config.yaml
n_layer: 12
d_model: 224
n_experts: 96
experts_per_token: 6
d_expert: 32
d_shared_expert: 0
activation: "squared_relu"
moe_layers: [0, 1, 2, 3, 4, 5, 6, 7, 8, 9, 10, 11]
router_score: "softmax"
normalize_top_k: true
routed_scale: 1.0
balance_loss: 0.00865
balance_bias: false
init_std_router: 0.0159
lr_router: 0.0013
vocab_size: 16384
norm: "rmsnorm"
norm_eps: 1e-06
tie_embeddings: true
optimizer: "soap_variant"
lr: 0.00758
beta1: 0.95
beta2: 0.98
grad_clip: 2.0
batch_tokens: [32768, 65536, 131072]
seq_len: 2048
train_tokens: 291000000
steps: 4088
dataset: "wikipedia_en"
Below are experts of layer 8 (counted from 0) of a mixture-of-experts language model. Rows are named router (the router's row for the expert), up (a neuron's input weights, with its number), down (a neuron's output weights, with its number) and show model dimensions 168-223. Each number is 50 + 12 x the weight over its row's rms, rounded and kept within 0 to 99.
Before each expert's rows: a language model's description of what the expert responds to. This comes from a sample of Wikipedia text that the model never trained on.

# expert 27
What it handles: Word-start stems
router:39 38 44 50 57 49 32 44 46 48 34 44 48 67 54 50 68 49 68 45 43 33 61 57 43 46 37 53 58 49 41 37 55 47 50 38 42 66 48 41 26 48 48 52 48 58 39 58 38 32 49 32 51 35 36 61
up0:44 53 29 48 41 58 48 52 67 69 66 51 64 46 36 44 37 30 52 45 45 46 53 30 08 49 44 62 49 59 62 56 40 65 55 52 51 34 69 43 65 69 40 42 53 41 52 25 46 36 38 61 53 52 47 53
down0:41 37 54 53 48 67 48 56 44 39 43 69 30 46 29 53 35 61 49 29 58 35 46 33 39 64 53 39 58 34 49 36 50 49 32 56 48 50 37 74 34 43 47 46 63 62 42 51 39 44 33 39 42 33 48 18
up1:58 54 55 52 57 61 40 35 40 50 47 48 45 85 47 32 60 36 43 42 43 64 68 58 63 54 47 56 76 75 17 35 72 41 76 54 53 54 53 35 54 45 52 53 47 35 61 60 60 45 39 75 43 57 34 62
down1:52 50 67 63 64 49 49 60 56 39 44 38 37 55 44 53 46 46 48 53 09 58 30 36 47 44 34 55 37 67 50 55 29 59 50 70 15 51 40 47 53 49 50 61 53 73 53 59 41 56 68 38 71 40 54 73
up2:23 43 50 51 47 60 34 53 47 38 60 40 49 54 66 53 67 62 56 39 35 61 41 37 37 48 40 45 61 40 77 55 35 46 60 37 74 70 39 61 46 46 62 52 54 74 46 55 34 50 49 46 51 68 23 56
down2:66 42 28 55 75 37 62 55 43 71 25 52 43 42 63 59 47 60 59 44 49 43 55 69 65 43 66 76 37 66 42 53 21 49 53 35 29 61 59 37 65 43 40 72 59 50 55 32 55 41 40 57 67 58 42 63
up3:50 27 46 33 34 70 43 57 35 55 40 46 47 53 41 60 44 58 48 52 61 48 61 31 50 47 56 34 28 34 30 38 45 50 38 56 53 60 42 55 38 62 58 26 48 58 65 38 31 32 56 51 48 34 41 44
down3:60 22 61 60 45 54 40 47 32 43 42 23 38 28 40 46 34 34 54 76 67 47 31 48 65 57 61 54 47 56 47 48 37 73 38 33 22 53 59 42 32 64 63 52 41 55 64 38 42 63 67 54 52 54 89 70
up4:36 42 42 64 38 51 29 67 54 39 49 50 51 49 55 41 54 62 83 51 44 68 39 55 39 44 68 53 36 68 55 39 59 34 32 54 34 32 34 58 46 56 28 67 42 42 55 56 60 48 67 66 55 42 54 62
down4:44 64 43 16 38 60 39 58 58 46 63 48 71 53 43 50 52 52 45 45 46 69 49 26 66 37 42 38 57 30 65 51 61 41 37 69 53 33 33 42 72 52 51 21 45 41 73 53 84 54 68 37 46 45 60 49
up5:45 37 56 34 58 71 68 58 62 34 50 34 59 45 55 35 50 56 47 58 38 62 48 57 39 48 55 48 64 55 78 62 62 41 45 73 60 55 34 64 50 50 67 79 58 59 47 47 51 47 36 51 22 35 35 42
down5:32 26 47 35 55 55 47 56 49 60 59 58 74 56 57 40 43 38 54 43 63 51 41 47 41 50 38 43 45 57 65 62 54 31 36 68 53 55 55 30 74 48 46 61 56 67 40 41 34 36 23 52 61 82 52 57
up6:54 62 59 65 43 50 63 56 50 48 61 58 57 66 65 44 46 74 56 53 64 35 35 56 66 76 49 44 40 47 66 37 72 67 52 30 49 30 43 66 55 36 62 37 66 42 45 56 41 10 44 43 51 53 46 14
down6:54 53 50 63 66 40 66 45 48 40 52 43 44 50 52 51 77 55 43 50 55 51 51 66 66 53 67 58 23 41 40 59 73 38 53 67 29 33 44 52 49 83 51 63 73 45 50 59 59 36 46 56 28 30 66 39
up7:51 62 29 58 59 44 54 36 37 56 59 55 60 50 76 55 68 40 43 50 57 48 67 69 45 54 44 64 29 65 49 48 63 54 41 36 52 50 65 29 57 60 58 44 44 48 60 46 52 46 55 47 61 71 32 56
down7:43 51 18 55 48 48 48 42 50 48 48 48 35 32 34 49 55 70 53 41 65 28 56 56 67 72 42 51 46 62 68 65 55 49 67 45 41 43 46 38 72 75 66 47 60 49 61 34 65 37 54 71 54 63 51 38
up8:56 66 68 53 55 34 47 42 46 62 52 56 80 56 43 52 44 38 40 60 41 52 42 43 28 75 57 48 58 46 52 32 46 34 66 59 38 46 61 38 47 48 38 44 99 61 54 33 65 39 57 44 38 44 51 55
down8:60 47 58 48 53 50 48 50 41 56 63 65 58 44 66 44 92 59 52 52 67 52 54 59 40 31 78 28 40 50 46 46 48 36 48 46 76 64 52 79 49 46 56 56 50 62 33 65 77 27 62 48 41 59 69 74
up9:58 33 53 42 35 33 41 66 62 58 62 56 37 68 55 28 46 42 63 32 73 50 69 75 85 34 51 45 47 69 37 47 56 50 61 64 49 85 63 42 41 40 60 44 54 34 45 71 46 47 56 54 47 55 53 37
down9:57 53 39 55 41 33 48 57 40 46 65 47 61 82 24 55 29 53 48 64 41 48 49 39 61 21 56 58 64 40 74 33 62 48 52 58 48 39 39 54 36 37 69 49 55 45 49 39 52 40 69 52 46 46 60 60
up10:36 48 51 56 51 52 37 35 48 42 20 63 47 47 89 52 48 43 33 28 69 35 33 48 44 49 68 53 44 37 57 36 53 44 60 47 33 62 49 52 46 51 48 60 38 66 47 54 70 59 62 42 51 58 46 60
down10:38 54 62 53 50 51 43 58 66 52 58 51 57 61 49 45 37 33 48 56 53 33 49 46 62 43 59 51 53 42 54 49 40 30 46 68 54 59 42 60 57 49 74 44 19 45 53 71 51 53 33 66 41 54 49 49
up11:62 40 34 25 64 29 46 44 47 55 37 57 66 41 41 34 62 47 68 56 50 44 34 53 36 40 64 44 53 59 40 31 60 21 56 33 34 78 57 62 66 54 51 63 57 78 59 64 27 32 44 29 43 37 63 43
down11:39 40 53 59 53 44 22 65 40 65 69 59 62 48 42 59 52 43 46 61 60 56 73 66 50 40 50 59 45 50 37 41 29 65 52 32 44 45 61 50 65 33 58 81 71 73 46 58 64 63 49 51 43 31 30 40
up12:54 46 58 59 36 51 41 59 48 43 49 38 49 19 64 47 34 46 55 43 55 48 54 48 35 62 42 52 50 37 34 37 63 66 61 23 41 47 41 63 47 39 55 58 50 38 58 88 65 45 39 28 50 57 47 55
down12:50 43 60 55 55 50 56 53 57 56 39 67 39 52 39 42 35 55 56 50 56 56 25 38 55 54 47 53 36 52 64 20 55 78 35 54 43 38 51 45 40 48 47 52 53 43 50 61 45 61 46 46 58 52 49 29
up13:42 51 52 45 53 60 53 43 46 40 43 36 45 45 48 49 66 51 50 56 51 58 37 44 47 51 43 40 44 45 17 43 53 48 63 45 61 44 51 48 63 36 45 33 46 37 52 52 52 59 31 46 47 45 53 57
down13:60 49 58 43 59 37 43 43 49 38 52 62 42 37 51 48 58 51 70 49 54 48 59 43 45 48 35 54 49 58 45 46 57 48 38 50 53 60 58 47 51 45 58 55 53 31 38 41 51 58 59 57 54 32 45 60
up14:58 50 63 27 59 44 66 31 60 54 57 60 63 42 58 41 30 40 46 62 36 54 42 56 51 54 60 57 43 57 43 55 16 65 25 39 59 58 49 50 58 44 47 53 43 41 46 56 47 46 22 32 50 46 59 44
down14:74 47 55 47 53 42 68 31 38 51 41 50 56 71 73 56 45 59 55 55 34 40 62 41 60 41 66 43 40 67 25 37 48 67 65 37 45 62 42 51 56 45 47 66 59 45 47 56 41 56 64 59 62 59 39 57
up15:42 32 63 46 67 54 40 57 47 56 54 40 28 64 71 43 47 62 25 49 70 57 57 33 51 46 69 55 52 37 50 52 57 38 31 47 43 45 35 36 49 78 40 54 52 52 43 32 63 53 61 57 55 82 54 53
down15:28 35 51 58 39 63 46 33 56 62 37 50 46 52 63 55 35 41 50 34 44 57 54 40 37 39 35 34 36 28 61 51 41 61 45 57 38 34 75 55 67 48 57 45 54 55 40 22 46 61 34 49 62 53 47 44
up16:47 31 56 44 79 39 45 40 56 39 53 34 50 49 55 43 41 42 57 48 59 63 51 45 51 53 63 52 62 77 48 47 50 39 31 41 52 66 47 59 34 44 63 48 54 31 30 63 47 34 36 59 35 53 51 43
down16:60 68 43 44 56 33 64 62 36 55 34 69 36 37 68 33 42 54 45 49 57 73 41 58 43 63 34 34 51 57 55 55 59 37 57 38 50 46 51 48 52 62 65 42 53 42 45 36 69 65 62 60 38 48 46 43
up17:31 44 39 33 45 41 36 64 40 52 30 44 45 51 72 48 75 45 56 45 51 52 67 45 30 47 76 37 57 37 40 44 52 69 37 45 67 72 55 37 26 38 58 53 45 31 63 72 47 60 42 44 62 34 50 51
down17:29 68 60 32 41 67 42 46 52 58 48 78 37 42 61 58 32 47 51 43 47 26 39 61 51 61 53 68 43 56 58 39 47 59 59 63 64 50 54 67 46 53 48 72 58 49 66 64 79 22 37 49 68 46 39 50
up18:72 57 36 45 63 58 30 69 30 42 38 45 37 38 59 40 63 50 50 53 44 52 50 47 36 71 63 58 51 56 55 53 14 45 58 52 50 53 45 50 33 57 40 58 35 69 48 51 45 26 54 54 47 43 36 58
down18:68 71 53 59 65 73 62 53 59 46 47 58 61 67 70 43 66 58 58 64 45 49 47 34 63 63 43 59 69 41 64 51 35 51 46 48 66 50 47 78 43 56 43 48 38 57 32 32 51 46 61 33 42 54 67 26
up19:60 54 59 41 54 64 38 47 39 69 50 58 63 57 55 25 63 41 81 56 49 43 89 51 49 55 60 54 49 65 32 40 34 52 53 53 57 47 54 71 40 30 59 67 64 65 55 38 41 45 57 64 43 42 32 51
down19:26 47 52 44 58 40 55 54 61 60 67 54 82 59 54 72 25 33 60 45 63 62 46 24 36 32 48 75 57 55 29 41 42 54 37 36 64 61 62 53 18 36 52 45 59 37 40 37 63 54 55 36 58 64 60 46
up20:40 56 31 40 69 49 43 45 30 31 45 55 45 33 29 56 70 42 60 52 56 48 58 58 37 50 45 26 53 29 58 59 40 65 59 14 32 49 59 45 51 50 41 67 47 69 62 51 47 60 56 75 49 36 39 50
down20:59 31 59 36 60 41 55 38 43 54 57 25 53 57 51 54 67 37 44 50 60 54 39 48 39 53 60 30 66 49 65 46 43 69 67 38 36 39 61 79 37 63 50 54 64 48 56 81 49 52 66 49 44 46 25 51
up21:59 55 61 36 31 31 55 51 45 64 61 32 38 48 52 53 53 60 56 65 60 50 53 63 43 28 45 50 38 45 32 60 46 40 55 54 52 51 59 65 56 56 65 56 39 51 54 50 50 41 56 43 52 46 71 43
down21:63 75 49 42 77 59 50 65 50 91 50 62 53 46 45 26 46 51 50 37 36 50 57 50 59 43 50 38 53 84 55 44 51 45 30 55 61 49 32 37 55 52 51 52 50 44 62 43 54 40 58 55 72 52 50 44
up22:49 70 49 33 48 47 47 55 33 57 50 41 62 60 58 45 45 41 38 43 64 39 52 51 50 30 63 40 50 46 65 55 36 69 30 35 18 42 79 47 57 49 60 52 39 35 50 36 44 37 49 50 18 55 61 51
down22:48 45 45 42 48 59 61 55 47 44 51 60 46 48 49 41 49 51 59 63 65 41 24 33 47 42 56 54 56 44 54 35 60 47 48 55 41 55 41 68 65 51 50 36 32 26 64 44 47 68 74 60 24 52 49 72
up23:37 57 48 51 36 26 23 52 57 41 47 45 37 54 56 43 47 45 70 43 42 66 35 68 45 53 32 59 56 31 73 60 45 49 46 66 71 56 56 52 43 58 48 52 53 67 58 66 38 57 46 46 55 52 34 49
down23:55 42 53 64 42 32 74 71 51 46 45 36 41 50 54 56 48 52 71 58 27 36 53 49 42 49 66 60 46 40 68 66 61 47 56 38 37 63 44 48 54 74 34 57 53 52 31 58 47 52 66 69 49 56 38 57
up24:48 45 24 50 52 62 52 54 60 43 43 42 66 55 56 41 58 48 78 53 49 32 42 52 44 47 31 40 53 28 53 39 73 57 41 54 49 26 45 67 62 42 27 33 38 44 65 38 50 57 29 68 56 24 51 60
down24:53 32 55 46 63 53 46 41 55 44 63 36 66 54 52 38 66 62 60 47 53 40 67 47 38 31 23 65 54 52 28 62 55 53 46 43 25 70 39 28 42 43 51 49 47 46 48 74 28 42 37 55 34 46 49 52
up25:60 51 41 39 40 62 40 40 45 43 50 40 49 43 50 50 34 37 59 53 41 37 51 49 60 61 44 36 58 65 40 65 46 29 62 46 34 59 52 57 38 43 41 28 30 52 48 40 42 54 39 42 52 55 38 62
down25:71 53 55 50 49 39 36 45 55 46 61 49 67 56 33 63 45 52 47 76 34 52 66 67 50 70 31 40 55 38 53 56 47 49 26 43 57 42 57 47 66 49 38 43 52 51 40 37 44 57 65 39 45 61 37 36
up26:49 36 43 37 58 63 38 66 71 43 42 32 35 37 29 57 74 49 40 51 42 37 76 41 51 50 57 62 37 66 46 54 50 60 14 39 57 56 46 61 52 46 36 61 30 46 42 49 51 57 58 49 35 28 62 69
down26:49 47 39 38 33 43 44 50 31 39 58 57 66 56 31 74 69 50 40 26 58 39 71 45 49 80 48 77 49 58 38 59 25 29 44 72 57 57 54 57 55 39 53 39 52 39 39 36 43 62 69 51 41 55 45 79
up27:47 68 46 37 46 75 44 49 37 51 29 40 37 85 50 31 39 56 66 44 50 33 76 69 56 69 65 47 70 45 36 38 50 69 80 48 45 34 34 43 54 65 55 48 52 39 52 55 53 46 47 42 30 44 34 68
down27:54 35 47 50 42 60 53 34 46 48 41 37 67 64 63 38 61 68 62 62 52 69 58 77 33 48 76 44 65 50 56 42 35 49 68 63 55 39 53 63 43 53 45 25 39 57 49 63 35 68 28 44 48 43 56 57
up28:50 45 65 24 37 64 42 50 37 37 30 45 74 48 43 58 51 41 45 50 53 58 50 37 62 69 56 53 77 67 53 32 74 59 36 36 49 58 56 66 44 35 54 59 52 60 70 48 46 51 39 61 70 33 48 66
down28:40 59 35 79 40 54 64 57 55 58 51 56 53 49 62 65 65 47 48 46 57 49 22 46 64 46 45 48 79 36 49 37 66 54 85 63 50 44 40 47 66 58 64 72 49 53 35 39 54 34 51 47 66 58 53 56
up29:47 48 52 40 52 38 62 57 61 42 41 51 34 50 40 32 48 67 62 54 48 59 40 52 70 33 37 68 53 52 58 52 48 45 54 58 51 53 50 43 52 45 72 38 77 78 62 72 38 44 60 52 43 56 67 53
down29:31 60 48 49 38 47 41 29 66 67 50 65 56 60 64 17 50 64 41 51 48 38 26 41 66 47 42 46 51 54 50 47 32 51 36 53 67 60 38 37 53 53 68 51 51 58 54 63 46 30 53 44 49 50 35 24
up30:31 61 50 50 45 55 66 64 49 60 65 53 69 43 43 68 56 44 36 48 38 58 30 51 47 38 43 55 54 36 31 50 31 53 38 63 54 46 60 55 51 54 75 47 44 45 28 34 47 68 56 70 54 39 65 34
down30:58 52 49 62 48 49 37 54 55 48 53 38 50 28 49 62 45 49 50 60 63 56 59 68 51 73 34 59 46 42 39 49 42 60 53 63 39 71 63 43 44 47 43 31 55 53 43 71 38 44 55 50 56 53 53 46
up31:56 51 59 46 28 58 60 28 52 48 43 57 61 27 36 77 50 51 66 50 28 62 53 58 45 63 29 60 67 48 72 44 46 30 77 78 49 49 54 58 49 58 40 57 35 45 49 48 56 41 44 45 48 41 39 60
down31:36 58 47 49 48 55 58 50 52 45 39 57 33 40 49 61 77 64 63 60 35 58 49 35 35 60 34 59 59 56 29 40 59 56 54 42 59 42 57 72 39 41 53 49 40 69 36 58 50 55 50 57 63 63 58 48